Weights of a small mixture-of-experts language model, trained from scratch on English Wikipedia: 40 experts in each of 6 layers, 320 SwiGLU neurons an expert.
Below are experts of layer 9 (counted from 0) of a mixture-of-experts language model. Rows are named router (the router's row for the expert), gate (a neuron's input weights, with its number), up (a neuron's input weights, with its number), down (a neuron's output weights, with its number) and show model dimensions 0-191. Each number is 128 + 24 x the weight over its row's rms, rounded and kept within 0 to 255. Numbers have three digits each.
After each expert's rows: a language model's description of what the expert responds to; "gets" lists some tokens that make up at least twice as much of what it gets as of all text. This comes from a sample of Wikipedia text that the model never trained on. Tokens count by the router's weight.

# expert 8
router:159131129161095160100099122106155126131166182147117124120161132151137146157060158131131127135137149109107163132152110114127136119173113119116132129086148143101120116108135124140115180141092142169164132169094118143095104104147151141106150131168141137136139117141088115104122158126151143108101173116115111135097131117098179129096098172150096086079147116106119113110059155139138140123093130143119150130141128113132149116143129138172114100131112128130112141103123110121127135086090136190149137162140111163105126115145145138137137128125127121143170105140121077074145120109145189136
gate0:139125098148104127122113153112177132134139153145144131153086154142172165124035118155103141080125100146098114135140134125138146125112146148111098104128136148126094136115141153145148157137130129138149144099135144142119142127116098147099133131147177116141153168134169107132107084112138144127125160061154126137133108111113100095099113138096155119118103166155111110135135088065148124124142085141123112165112140140135109138154160122096133101136172117145101148119078100098161152107123128147147138119150135107119094155109111179093064144150126118166128125143157131091145113140097154130
up0:056138096155084132133145145191116172160146105085130083143128143150121126140132135153149135118106116124138124147096139135096111129101124127145111120162137139150141109142129099123125145131101121122106154130109112108120106127138158121132175084096109137157140169085108143170117103112116104061169164120117118179128170141125133107113140127171132146122128140153120123112092102126130108107102143133148118075126125123145110095119141105112095128122128091118142146118119140116134139077153078132149153065142114132128122142153118135115086112130123164188105135093178171114160163150107134103
down0:159113122162133133146115135145118145099153108142127130110166145108104124108132178127158133139103118159095167157092135138128133100130135129150065194120143101160145102129114113155105141104141147143140108164097107164110167162115123136114142127121131147175162060145124130135132138090139139162139118111139159121147097098109098164127099158107091132081106148096168159109180132135097149119136143122167077122118116103106126145094125125154119130098115130155166104123177133198137108147128125154124106135119125150128172132091108120151126133160126136157135164101153155130126118146133147170
gate1:111141152181132164106151107100132149145151156123071140115117085146115179135120128163138141119133171138129121180116070097173138121129111122152116120114135140173161149126129112104118143115142119132146116139088131149128145143192155110146147153145107112113091122133086127155137137139155173161118139144106137117115134118129141134147139189135125125137159128123131103137123129128150117125118170122136109101126139141137117141134114157118104142167157091195157158069163100115103107140096120091083129109148108101149167114070119124119142175150147125108133127110090148077099121115158154125
up1:133108110125128105143125173146140103145079119100154137167139121137152112111123151141144138175130094098134118140127161147095092147124166146092115138124125087113121150102117164164164121128115140124142166125130128121134128123083133133129128092109156158147113173116129114103098118122093080131135102140158097134132165077119089132121141084110171149111100111180100150103147100148121161102140069139115118147117127127146121133097126137111120160117104126102165091190130167123126180113152094150150088151131114157110115126172119146141119101079120142105113134144154135199121151143109124134
down1:137114129112128096113161166134191146118140171148129113126128150105141136145199106122122140106108126121151090131130125157138129136134133116083108130160153124141072159149162172150153159135129134136149135146130115138154123114146158102093166100132130081148112017150108118118098117115106102097140151148153129112123145118143090135110119140101134125133135140144124109146089120145108160150162142121117121151124169123134110151094140160135096121118095196118142125091129148168151126125079189103117141143127133144138105132112175164113096099131127118105126133103123160104147100127128141125
Given names of people. First names and their word pieces in credits and cast lists, such as William, Robert, David, Laur-ence, Cl-ive.
gets: " John", " David", " William", "ie", " George", "."

# expert 1
router:170114109166139184126118159115143109135138166148115133096114187124120136191098127136129156127140139101108154121143124120101136100151149126151066112106163132100133119105116128130148153122119124165166112177111125123143120141121153175123157110161135116127129089119104119102127145110142149125125155161136122091070110118108173126125070174169113113100109102109105087094064151130133119101085090155123145104135149151117108159144118143128076149099099133117059116133128119092130125124118116157119144148119103143113113129127115120125140110130127075122147107121155123113143134113140175121
gate1:173171139135118103106139119104167133120145124121143147129146143114115112148140101107117094085110088142119098118153107128143152090165125121081080114074145132151093108111123102144106137148170092159117158084139114158153115150070113169168146117104105161107171123137105115101128182107137133099153142124126127142103116122154074136135112121115100145157143134146120129136108109135169132111085087145131117144192152148122139149124106129103142147100149158115105118092127131099171129141148136128137106157161163096150103146123160132103148171113120112118106121150086115117114154139098160169
up1:134125140124117064171126109150124101123137145186119122168122165094103143130151128162156076110119114138096127146161130182119124109159100173120114135087135115161054075155147135162141127146120116170136169120142108132115092142058123149167167135135130162162110133149134115134091143159134117117176121104105056114108112133112128169117094139118116147140162125096097125129137146113134130119079107099118116115165141134164147164137120122137104127131113106134155180103131129166146126138146142106092098132117141117103112136129114141144143128131144144122139151148116132126109128092100127140
down1:073104114125104119100144138125129146141155099133146141100086150142137152140130149106103121092113069116158157138136103131124124156129154108084153145146094137173111119122130102115142132130143139120143128117116133130080131095128144107112101094159160085122177188112139140118102080120143145126144094103149154159123115140110086124153136148097154122143113128090133161115154141139103077135157151155077156114147141161148156089127107118175084074090123077144130127122107081108107148081115150137118114138157120140137148083116131114132154161134130143127157124140151137119167094125087119118
gate2:104158139128146135076106123179113149098139126110193116123146114155178141099128065136162135128115106084105125136102123145151126124132175134148110112114122154116114061130105079145108122110127140152111127148103148142151160151118133108166125117116101112158133134142119108136111169120077111107096150107153109131115108111169143143126127146118137097140118127148120101144139117119074115119100114103121140109145116103149138105121142099142113125117128193168121157126120126069072139122151210174100146146110133123090150113147109087133119145164124123120117112128120136096098121117167134123
up2:136130141078090090135172179137157132121137141139138120114168127115135160121104142151121116157156131174120123112087130157088163088119088127144136130120172106118091136059151124127176146151105091089143140094112121160165108145131176142100156114178131137106118144139143144119131146094137097172153139128147150106136127158078129109165124117143140173122151107118118137119110109149127178170123106085124114147150139127100145163116141142122150138119105156086108143122136149123118123164181085122129094122177081113138132132108159146134137148129138156141119134137107090146115110099110113121
down2:114113095143124143126121143096188105168129083120096124134117143141161098079105139137154101152115140103140113083109128128128159085134118121107116149124165098131141190147138086101146127091164132087137139131139116105126119116124108134131116144197137124097166108112088098140143133171110143170124178128097140137140131145124144117079114171121163066129111114153129106156130111146129137134124096154125121087138139120136163099095163162113125129168109132139122115145128125124120155127153136113188120146107102169119087146133097132141097162086115168124112130127150167148134128156157115104
Digits in dates and quantities. Final digits of years, dates and figures in tables and infoboxes, plus units after numbers, such as 2020, 38.72%, million, mph.
gets: "0", "5", "6", "4", "7", "8"

# expert 33
router:143146143173103134141107156113169140117147138174151137094132125142135162164097123143136153108124145126079112157148102103108154130112125092135102164107159140111146140140119105131140149134105143154116125154105136143144153103156138108156160172138119127101166089155099095086121146050158134105094151138112135128117083120065144110092078125146131123109130079131131089129102164132123161123112112189158134120131131143132153120109149138174131160145093099167098125129141149096118140126126121130144124184157100146132107124142132132152105115108100106158183128125135133139164128114091149151
gate1:130161145124111130148135163155106131090135136147104151126119155146060140121101121142115169101091154140148134189146116116122128159146097153145116094114124108114097116119112145087099147117080162174141139145077114159183164112121118087124123125123141100099143083150102118106166131167126140110138142160104108129162097171154117153090120141137129146164107125190079140157080146147123121097130141136103138105086132130137106127141132115131135115097108151172124142109155099117159128118148119121117080099122117164108161126152103163157130121112151134129119161133156155148127144153099122099
up1:102171184149123082138113150158145142124131156113098133144125140121149142103091144168128147108104150120109084126152096130101120124166127142137151147102099136105125127134180087089099123110122192115160142149121126104127144131126106136122119132172144097135143144147122185100111140133114180104143139168112149130162092131137084155068130136130124146126084084151119128161112116091110114067159142119104128104112153125141089139129140117132118118161084150114110160134126059122103114112120113151111096084158142098152140122128154121122098112113103143151142141113091110111110128140099111099
down1:112108162128113102155124135106093117103101106142153180134127117074127125146156151111107125156103118153125141109155102141117114180112138164112132135148103144118163126155107133178115118134127104117128146130088121094175154108122113138121147124127107101149164140121154126131136109110106138099130107085109121112108168127096140135103143124134082124106147156132109151120153164148122110078112141152180117120095129119107133110114081105138127137146119085119124161117150098097162124158075169095132181141131139163079069134145138140131141145146127146177089104140175139100164097129121183140
gate2:132191157130102161141148134107159117133134131121143153148129124107100129127146146133159148131101122111170119137105133081157163130115120091151077189095107178125098120105108141095132159109113137163080085099117079144156179120151166123133130074134102128132124106160124112118130111155150089127141117123105135148182142174127073134110090155137107099092153124143143150139121141114132144103148137137145142124110142134137092105123130089125150133130117092121122165141132087150112113146090110158122114121132112086118105152164119144104065119160157121125116144108145146123103112150081110142
up2:129168165154119139104111127118183124132147146174096093145102120118163140128108063098116113108102157141131159111100090118132121171123138165126123096119105142117145109096086129142131151130157113141134093148111151085115137168148139135129078129148117132097113138117101121118099153102140130085112115114145135141103128152130129116141112124118124125168100095168112137137132132130137118107116115165127133143114104147149106151130098171127186112112070079105148084120134117142087112148120121156082156101123134107172120146086133161159112135158140130142179139175146170112147167138132095087
down2:128118110113106155096159113153126127072125108117130165105084125152146171116142131192148163145124104101128112149118086131153121123156116105131153105148116111127162096150145144157133144123096144100138116080100076131146125143113131103111114093159119141140146118096141170129127135165141133154137110109161149074131072117155183102067176144145092102110136139145123169149130166138122124125139128090133140129126125126109118129096128111160103160147075124130130139146119115136147088127181129149087115153151123121116156117130084153086100137161100141114152151123146130079164141139110122114
Mid-word consonant clusters. Word pieces inside names and ordinals, especially th, such as Hawthorn, Westhampton, 39th, plus inner digits of coordinates and decimals.
gets: "th", "st", "h", "nd", "d", "ith"

# expert 20
router:148137115158150162087119153095153162137139136151145137113125154163100134163102167111121156147124157141110175132159104130129120104136127120135099161133138155101146138131168130158174154100096122142152088167110127140112116127108149161132136163169149156104160100142109105107097155088146149111106154127114103139117096156113166105095105147149139112088098100121084109108105161149147132115089094153146149104113172127098118101150123176173106132137101107161106137105135104101112133103110107151141140157157113163104088124159126122166154111098131094148144089099139103109145109099150165129
gate0:127162154102160122134104120168121098112141138127193100146123158129140125087164144107122151122120161136138122091132113099145163100104133163136111088126168116139149145105127168123130130130164126121141100091123089153128136152145151146107175105146099166096111094122130135094102134130135179133157115110121128137128133122150132152074149079163100156120124113108106119114087110123148165098144120133136109169140135088176140138136189164119122133123134146145108136108159181117144126138127111083128133155059102150103155120108159126148160134114131126136110096114139069127118147136080143155
up0:121155121120167116113130122098133152125162125109153167161129078119134175152087180105130134119108118107141084146122135157107132152114108155129149113121148126139149153079148207087116135112111093124105126113140159146157126132119139109180159170142112096111128110156136152131101122142119155142155140103133161113141122100153123135107129117156141135125120155135094123139101128148120127093123104125165157160146079140146097121150096128094146154130082138132130131123113170135159136137119162095091124121093149143148140128117149141169137159157111149165061168133079110091140153134159128177
down0:174104120128092184155137138121089113104133153164133103140071183096154141124099135133104102165133113161137144130145133155113131162139126157136112163146161201150159105117159104113104109152108130122121111148146136140149133135119128175153126159108094129111115134139106088128141157093088129144119170121157170083159149084114149105110157149082115126136128115135089132117142142129105137156134147133095120158095129111108125119122166156148157129120170090140085139122147112122140108117167109091143153118092152106109099127134150131134149086129124168168138120157136135163140099101133094153
gate1:169137102145127145119129145085107154120126112112122165095102163138093105165144187112128132133153128120103169085118181163120127177100110157151139132134136143151126118119125128082127145143115145110160120111140160177137120145142116147160126114128083175078123111137117117140154113110133171118140108169131122124154148140137139150164101107096113120111047121122138091118095133133084140104127118141082105127167149131118156120151090106154067112140119151150147080139119135163153118125128157131139115168161147145141118095127125102116141130138137142150059162134144128138116111145124151100
up1:116111093125121130073129147151125132120116129119120138110166169138124125147123111069121191117125099149064103170095155150133175173146114101131147120108146097143108112099122124111116158137100118143124120156107116111118161141145112140145145140134121160107126133119110114112103181100085137171130115125134094100134145115179095096163156103147120134106134076115115099138129084143137107127128153147160108138205114103156119075114124148129124135186150151147093134103120106124110149113105131138153109140138120154120106087107118160101147138095110136116129092172137102126151143122155090129
down1:137145078103141147138141129142097161111123138110143116135088102116119145156124130099127083129095121118142170131125121165136141161098114158142130095127129128119110137110120068139124114135116106113114156131107134142134077167153120138133148112099115111122125129124163106123126130116134127144108150170105155133060103187189088089141111160083092114158149131126128144143154146137186125113099141120149119124089118135132154152141109140134134126084087154168145143143094124112102138117125142097102142106149139143106116137139144123132162060129091122149065138170132133079138162153118141076
Digits in catalog data. Digits and decimals inside coordinates, asteroid catalog numbers and statistics tables, such as 260429, 53.4683, plus scattered odd word pieces.
gets: ".", ",", "2", "4", "3", "5"

# expert 18
router:152128149149118134080103143089148120132182153183173145109167143157150151161111156145119151118146149124123152134158092132111118128139120122141101168105135128101114118143129128153118152110128110142131113159106111142110165091131189132134137097152120115105170095117130098111114131092166162073130144118125114151115109155134146130095106137151124108109156146112139098136087168146140129108117082144112127126119121095096098148132121135208133107113092097137115146115110094104077152104092123160122111165108095173123112119121112149175146128073154077130140110129124120128121146139116164132
gate0:109148110121114119109119098107118162127113184137189149138127135124145103148111146111125116099121121111130099115141136090101176152114110096117142111152110105084161113143123128173109132099124134151141097139148131163107114109133132138125164111170161122139123133138131105120136145138123140118113141120117167118097143160159073190112160159202138145112102094130110109178146170141104142107105135129087173153143132108140167094133144120095159161129070122146106132093111131155130120109097162141160108154099111162131152102138120142087107093078123156116156096111138114126139129161161127118
up0:147140151123146100161110114102123106143135176129122107132163147158146097139121150112140125103154152149140150119167129091166120111144154122115169115134129136127157110127131092142147136072141152100148117130118129176115069140113083139142124168165126104145149120174097130126119101124169160119143101129164122142119112108093068140146154139134164115122114131097118105134083117142140143146109136140082171116107099060124156158132102126149097134139162141126149165059095127157178161090136129117131152119162119134103117096158122132126101141127169124158131134125138093114110132168157148107
down0:104134154153142135083130179108122144102119142116152112113159105112174093093125118127132155135127111122147087137147098137140133119138110142116129149123137147136084095117116144130168127149125176112135127123136119129104171101168110129147146143109108100145133126121144093124113137133114123126134100109130149157167160080140106134142104154110128127147141132172139142204154116087117116178104131133121127106121124131124132147078111152098131097091096122129091121169071122088104164096131100142143146130117101143106189127113111121103152090179100128109089130148185141139158135183163091124
gate1:123128117129136097139110158124089178121157117146082090131163137110135103195122134159154151154185130113145117147096111139079117079125096156122083128114136128138148174137179127134093107092150133159180143139130136110140150120133157151129131161122112156104109112141102174128130098137122138118100132116118148146130103142158158141136121137095137160109142146156109104132142141106141144101112173134144197142132106123113086114167156124135177133130131086102116168126138111149115142117122102102185117130149117159113141125142148084169094114088126140117156122111124180135103133135154106132
up1:144103088145135114158096132169112097149114130122090134137144141115155150159119119141133153094085086097116157118110130113137141082114112181133130132126106146096081146108111149134121143099095112095143090124124127121142119126082120133090085138127113115175138159111143138137146171132103114150141123115149139131158183131074149142192112153099099110142128141076092140092196146094154144151134118088118125112134143119089098175118127113116141160115093146120128094116126128116128160123143088144131104142116113142149109190146132133124145109104083149138150125133112095154145109131140167135
down1:085098144134087070150117075115131083156138158146116133170139147111159131133113140154108165105110101099123094105109120106108143106115125128111142155133110130087137118158100134098118148066121136114122142065073112166155137139135155133137144078137133163134112066142137135100169142160132130158125124104113119122143143163121103140158114100127142119113097131136142094094142131119140157113102139107156132098112163141193132087107152117130162111139146126124134135131098094097124095118148131125134133114134138116139124094180127104101159127123143139168112135188093123090139132093132092107
Nationality and ethnic words. Nationality adjectives like Russian, German, Chinese, Polish, and suffix pieces such as -ian, -men, -ov in foreign names.
gets: "ian", "an", "i", "u", " American", " United"

# expert 39
router:166151131133109129111095160101181139118165144120118119122121167126126148181151121100127119177122118105100123121145100107112131120155117135153120161082121127130158113133146144135173143091090117122167131126113110126146147139102167154150105117118149133148150057131090116097097129093151152096109157146096098156113132121130125113087094153144109116120158118117110077091108143127121126096088083158145123122091165144098151109133142147165097127137142115136122120109112126088113123080139135187142146150108110147129112134170129128175154110136135115172122117143107082099155088105160155148
gate1:107136117145113129124106141136156115075154146134139120108077129125155133140127110112101152165072098158125153127098106171109097150144137202131103135125133145134160156145104106164115143106088113121130152154175117100133175109149110157114124127142131113122141097140143128120137117113116128074096158137179158144120106124119110143160156170146114160165150155123153133116131119148096157110126109115137162109158068150070129114158114152126156159125138114129142160129127119124126068098107109156132157088135164133135116146123128080141099126105136143089117104123125108107163110076129090147
up1:138152143099171124094140136110130099099087091133133077136121115144133129136137109143151076146126125121118121106160123133165151135156145146126103154167090108090076148149095137123122172119118096136079142122141106137134106163144128142130172105127130117152156115150155154168120154110106088161105189111106153145148157115143171128117120129129164084126131125135159117131154118146146121131124138132120144090172137139162134110158071102124129148103167128116118161150123127113172118155134086064092116119143126110148154107139090131107132132191131124162143122130124107146127060138132122156
down1:158095124143123132084141132162048088073153107120161132143155110120127144124141131143110146152138124136112122157148110105158177154069138123098088116102159158139165136174135070153142171114162133157117137132142129158141114118112130121123142127187131113140131154148151174143121143163162113097120120136151114120119131137152120151136089200139158107113143126096129102089118126094142087168140160148158122115104165128156130117154084118110151083158117132128133120134106153106144105144081140169139110146149115113097093126132132148159151109130119125135122122115119146148128145163100126119
gate2:149160156142128128106143125162152106156163132150076150091177127132147129146157127132143125138097148150085121141164103150160152130118140149105151116114075107122140145129158142125192128149106123164134144126079097152115103160127101134134138104127109117141111126152129114117126117105145140065122144119054113142075120160106136133155102119156176134178107097070106138108116152121146131149123162146120123149165139109116169114118136135159149139151121129141113165122135087101142128105138140152085107093134113144146148153134161143145054093134110090145103148129099129145136112132139149100
up2:147103134121125135120135105144158107115082128171091152149095134126180104122109087121144152092147119152135139155135118117165124104125124141121111091130148144153152152123149168105105159115188175128133120171147181130136139096153089130098133130118131110120117128166188117147139152102151151131127099100161118105145111146148175096128125136130145165094128132143123116156123123120178134138069123114112093120108126132126128155080114086149145101125151141097148077146126136105118107142094159127070108127099126107119109100138153087151099129104152109100092128159115107095116096095145133168
down2:132174148141087142122114170118131083129130098090133127123151196089082094126123132130114140103107113171116121110076121120110135146138145147124157168184164122163120135108139150122111128155157134154122181079117144162110132158116178120149089144110101160135115148107154121155125125142128150133144122127096108111124130155137154134179104136129115124142141123105110136101168111125160113136129070143132125116107124130128110096146153159157131135146077107103123160165101065111124149162138113121089148151114162160165128070123158129122114115128133133111134102097147150105121123157139116165
Consonant name initials. Single capital consonants opening a personal name or initial in lists and tables, such as L, W, R, and McK, McC.
gets: " L", " W", " R", " M", " S", " P"

# expert 38
router:153135120162145162090116155101152160144141135151146135113122158161103134166104167112122160153122157143109170131156106127128118104132123115133103164136142155105149134130170133157169153100098120143153090168109123140112109122105149161133139166168146156103154100138115107109101153086153153110106158130111103138121101157112166104093104147143136111090090104121085107104097164151148134118084096157145151102116173128092119109154120174168107137138106109162108135102133103104113126097108115149136144153152112162101089127158122121161154108098134095152148094098140100107144106103148165125
gate0:120118113176102126120139084138147122118081134068105133116154149145115050102116155166131065118146160103107127138173169121161127153105132101122127141167122123088129159094107138171133137091155116143139156106182179123099124154126104143149119142118067104141162142136099117154123120130117129144126117181110093118162156128164137102122129123124115111166147129153122119095139136179105129122122154128076146137129151118098144133133138133132084138114140137140153096155142132101165131103141154121131167131134116134075136111139139148108143141123115083157139143088145094149113129145155120140
up0:100124100140137124111152097132146142112049089134138143143151122130142096104131133129156118149137133136101145088163121139120139151149142143140099129119120118169156133132150095112156093187112114154140122138141131143104116064115071154137170118106095112153154119131142154148120127086148140130143160135113158124126133164104137120127095105117094120126173087146171148142148157168115125112156142154142137125106124166131162138131113174115102094153120128119137100127181134137109159167143139166167154131098108174147122108134122094169124135121160133170127123176155091141094102134121179146
down0:130121175110131114111128121150091112165164167144144125145098143113097099094114125116122137132124087167147146143171086118112135150141142112131124114109155130137116120131118115134118121146121147171111124121121082149101143156093137152165093120174105159105116139134135130115134155110130115136108113090107137095056083112106149158103159080170128108121119149139119172164132140150079085074150153105094109152102108142123152121127144087117151142148162162171160107131091141105128117129072140121115120080152143146142117100137141133128162165136132079133109141140156153102128145117174132123
gate1:099135149069125129147140110118139134115106090138170094159131088181142161144103112142121103144132116085113145116122109156129114168094094141128117130138130107121132122119083134095130101153130145107117098098155157143140126136111143150126108163159094134117169138106132159134150123137119112119128081156119165106107108074123113158090108139117127074127134125130154117122150149130116119142121130161091133123082100175101123097089204137137162124116114139128091109128146142084118163115132130164110160184140122219093122129136110137155133135132076145150115117135127123133120098125135111123
up1:097142134139183152166102116154143103100124114174139145157126119093107139109137125131146130134134119098102125145173170089113135132133178136155131117100127086082096114094130136156070116123113140163127176103115170128122159099121119108143096075174087113118107136116108111134110113109083128094097100085102134149115104112101113169113137131105117132130115098161116149133134148116135187166104122114135122122158113077089129163124105115126177151131083075099133133124143145164130114128132148107104128179128124131124140141135151112114111135150095112109113137128075122148149130124165118119
down1:138083101137120163140109106158138148126170175132161154119159113130156102134133091104142140131131145092133155099124104142115118096129129135133086185171164118117106137117114105156119101147174116148142138124138131126132133159109123147122100158112167122159201143129113123092148080120146125140137124148145111138120132145121105083142136128135161139101147104129153128159122119135134126113146140068122161130110115109105125147120129066091154108132130092090154072131108145126081099140143110148140089117098102129088134167061153145151143122119092113159099133179132147111112111130087104111
Table separators, sentence ends. Pipe separators and digits in sports or election tables, periods closing short biography sentences, and pieces inside surnames or place names.
gets: ".", "0", "'", " |", ",", "5"

# expert 26
router:160141136169140147095136134129175144143176121137179127114138150127104119181097133110128144122143144094126135124173129105114115138120145092138099139090173176130156143121117142142157151089124131164170113140101134119087136126095144180130124151139130126129126066135120121064115122113143157129128135129116096121115101143140155106117087171125117107106143113119107058048118155146153139120088075165103122098125204115111133112141114122132127142172120092124129134124158144113113142116113105175109146143135108153109126116161129128152125107124114132122123100106152123109136130112159133147
gate0:110164113122109146142157183122116124119116128135113120151147158110118131084132133102129133112123121117112150071114084115136149107152128149140169124174127120139138118174082120095113125122147133122107136126135159122090120119101174126125165132155145129141116130149129128125158089102134134139110125077121093096140157136103158132123119106132074105151132126159164092112147138041149170078122130113103134108134124107156135141145166168090132102155078130137126085100121161105139091164128133081111121151088111080139141109123132078121131122121146123108133149143145095126149170134150170161
up0:127158114111159147097130148137118127092091133117104116171150196170151183106158135094141117138163137114150154098110103144149130111175151137165118103124112134133133099129105160135134129101132128148112134121166150149110080183146092103122133145146111100137141093139159167132091127128128135115131121081120107149153157125147146109121101165124122153119139102140121094082140124104140138141146105085104139104118107111141106131126109177104102086149139097069154142113136156138131124170127166129061144106122115145161127122096102097091131130136150100148142130103182118087134147123115155117
down0:100120133132148087150131147128136142168146140090100147150099142085108097154120128150173142149142077169149121166096087105100107099185170107103160119162105084121166144155157136139154080103121148187100167138129111093118118090108114140172132144147171141144130115138167115119121095159149125116111112105156138115131064094117141115102113121112118123156104131145135133141148123118093153126132162142143147116120150111134133096108150141139113126159130140111130110113111139123098146156103132126159111159157099090112141150105135126142156156124120097124121149117134078160098139101138175171
gate1:148093160084120126124094090084120113140129136133143134123135101147112120144167095091138157116147102160148161122111124140101147143143142100147132100137092114146136158167089164114152105112111120091124135155141115107115132165115135137141114143144134124109137110118163142130134112128155161137163133146082124096137124149100109102119125141154068116144146104126093112168115089120152094116118143109158147126114145136132110111155099127135117132141165121158120103120163115141134139156139154064166099103073116155075169105136114120163152149096137154161159067162128141119109117051161154136
up1:159129153126104100136115124144141117142100076156106140113078138108136128144120135124131084152113136112170096141161156141169123121189138139113154085130106085141114168126121118135137123126134171097141149160095090120122104119175128165154136109123091113143142091162117142143152123155139136131095159107113072140101123148103088142131116112154147123132122133135114067121169105091145163081118105096110107106128128142121132126127139120114154147138069106147111126112139146117166088148143132152134129126116148112166077132097123140152123129153141080168173109151118126167128126062144143142
down1:102129102146108164133126162128155131145166116109107140136135121137148139143124178168150118094156144161129129146114115142155133127128141102165171127175115118139104110107146095073121161114094126146119110110082104116160122136126151157121136126150142118125107137094132107171152140113114179123097139109130185170148161144080142162160077127120122113168108137126140122127143107133125124130146163155088164115110091073169092110145127103153085133088113106146154113141146101121114129121149141100108102158138127096156138136123110155147144125138107203140114120103164170081121135108137125159
Leading number digits. First digit of a number in tables, stats and infoboxes, e.g. 1 in 1998, 2 in 2.6 km, percentages.
gets: "1", "2", "3", "4", "5", "6"

# expert 10
router:147141119156151161090120153094156157140138137155146145115122154160101137163104162114123158155128159141109173134157106127124111110130126119133106163136138153100141140131168127152170153105096120143153091167113122139111116127107154156130135164169146164102158099137116103106103157089149149116107156128106105136117095157110166106095105146144135115086096101115087108105100164148150133117088096153151149103117169130093120104151120174171107132136099097162103134103134099101113129101108108148137148156156114162099087128165132125166157107100131099150151095095140099109141117103155164127
gate0:136165117134142131134146152119123150123157123161127164111130178099087167128158128116120172112136146133121100133120151137158119156120174124153146139127122146088133154136116096120090133117112161113129170168150131101123111145111119123100100129122120138161102131142152117137162119142124105117166086125139149127097086152106176152086124127125130114114116120145145125122116125108155154155090168126128109130136169140086117088145145118137156130155092118147102164125124161089181136104105112150182175178162166190155156144136110102121157109124115149146133147092112080117136159080114161163
up0:120120145163099168158139131143100131081130136156114116114156112127093173121141157138110110130125132166150155095106136102105149078147165126067131091134112143160079106162140124077127142147147109145137099139103132117095112157160098108104146169146145111124105126125143145099071154118114123088108155125133133111158128091102119106169135160148130131098120132164192107140151136120130145115146130129082147115151173111170128141139135094090119150146152100145138101108121088102094146095148102166113150114093088099097095143146153154125135153109130130115120126149144162107148126159145141126
down0:114114122129154125146179140145122099151126114128115141118161119138094104122155129139134139138151101121082119143087088113122088102082101146128111114117129114087109143125133127164136108160126131116131169147132115106152137126110155139094078140116093125134145142108174125138163147126097131144097129146165148107144156140148096102095162099144128113096151155075134132137077150091074169156101116118110114148143109129138111148157122144177159148104165128122124135113156129098130120114079097125124129139118101134131219110103122091131145134176163164111100146125083120125115124139172083128
gate1:110126157123140148093110126090096071105149152152106105138130122134065133126175154147168170110130130150169104146154073127108131117144113125138135132133148161127109152097136143146138139159135132145151103122141138134107163107150137158135073103114137142137101098131077135103119161118125159101133123110139138138168149140121144146120156130112123104101139138136098095126143158156163102156121104139127121121090121131157127085103125136137123151126189153161156113149149190122154114071109115108133132110167107096112102135119132136168133108128157147117154174124156147099068080166156107141
up1:123124121123152154139130098125178157180107136115151160105175125120120165141134150150138144162140105115100107169134101083102142126116132113110138162138075109167130153095111131127151146155139096109124141142117128120159131128135105098135147097129097158149195165131126132139121162136190134098168137093099131131134090126124129139122094111162124114196090129114129115168142107153104141162118108128118116139101147094153185139094142101086161091109119147141130097138125100130096165117153129127091096096146119116134165155160127102137143099106080126160134138136159139116113118114143097121
down1:123116127091176148141130153138115140126152097115160112133131096133131154112123116123148153143135113128077139104114149134107108107088122109129142128144184180129137124143114127139116140138098143178154116101113123122086110118122113133110129119148058090046096154096138133128126130141151116160097119135132147123162122162111139132105135192117115122094098082148156165136104109124123142120127141124157156111110122114131113126076147082108090102099133132113087131133130078172082132172103174122137058128110103138158101158122104127122101140154121134119089142124133125118139122138085108124
Dates, periods, table fields. Month names and year digits in discography or episode tables, sentence-ending periods, indentation spaces, and verbs like served, associated, published.
gets: ".", "0", "2", " October", "9", "   "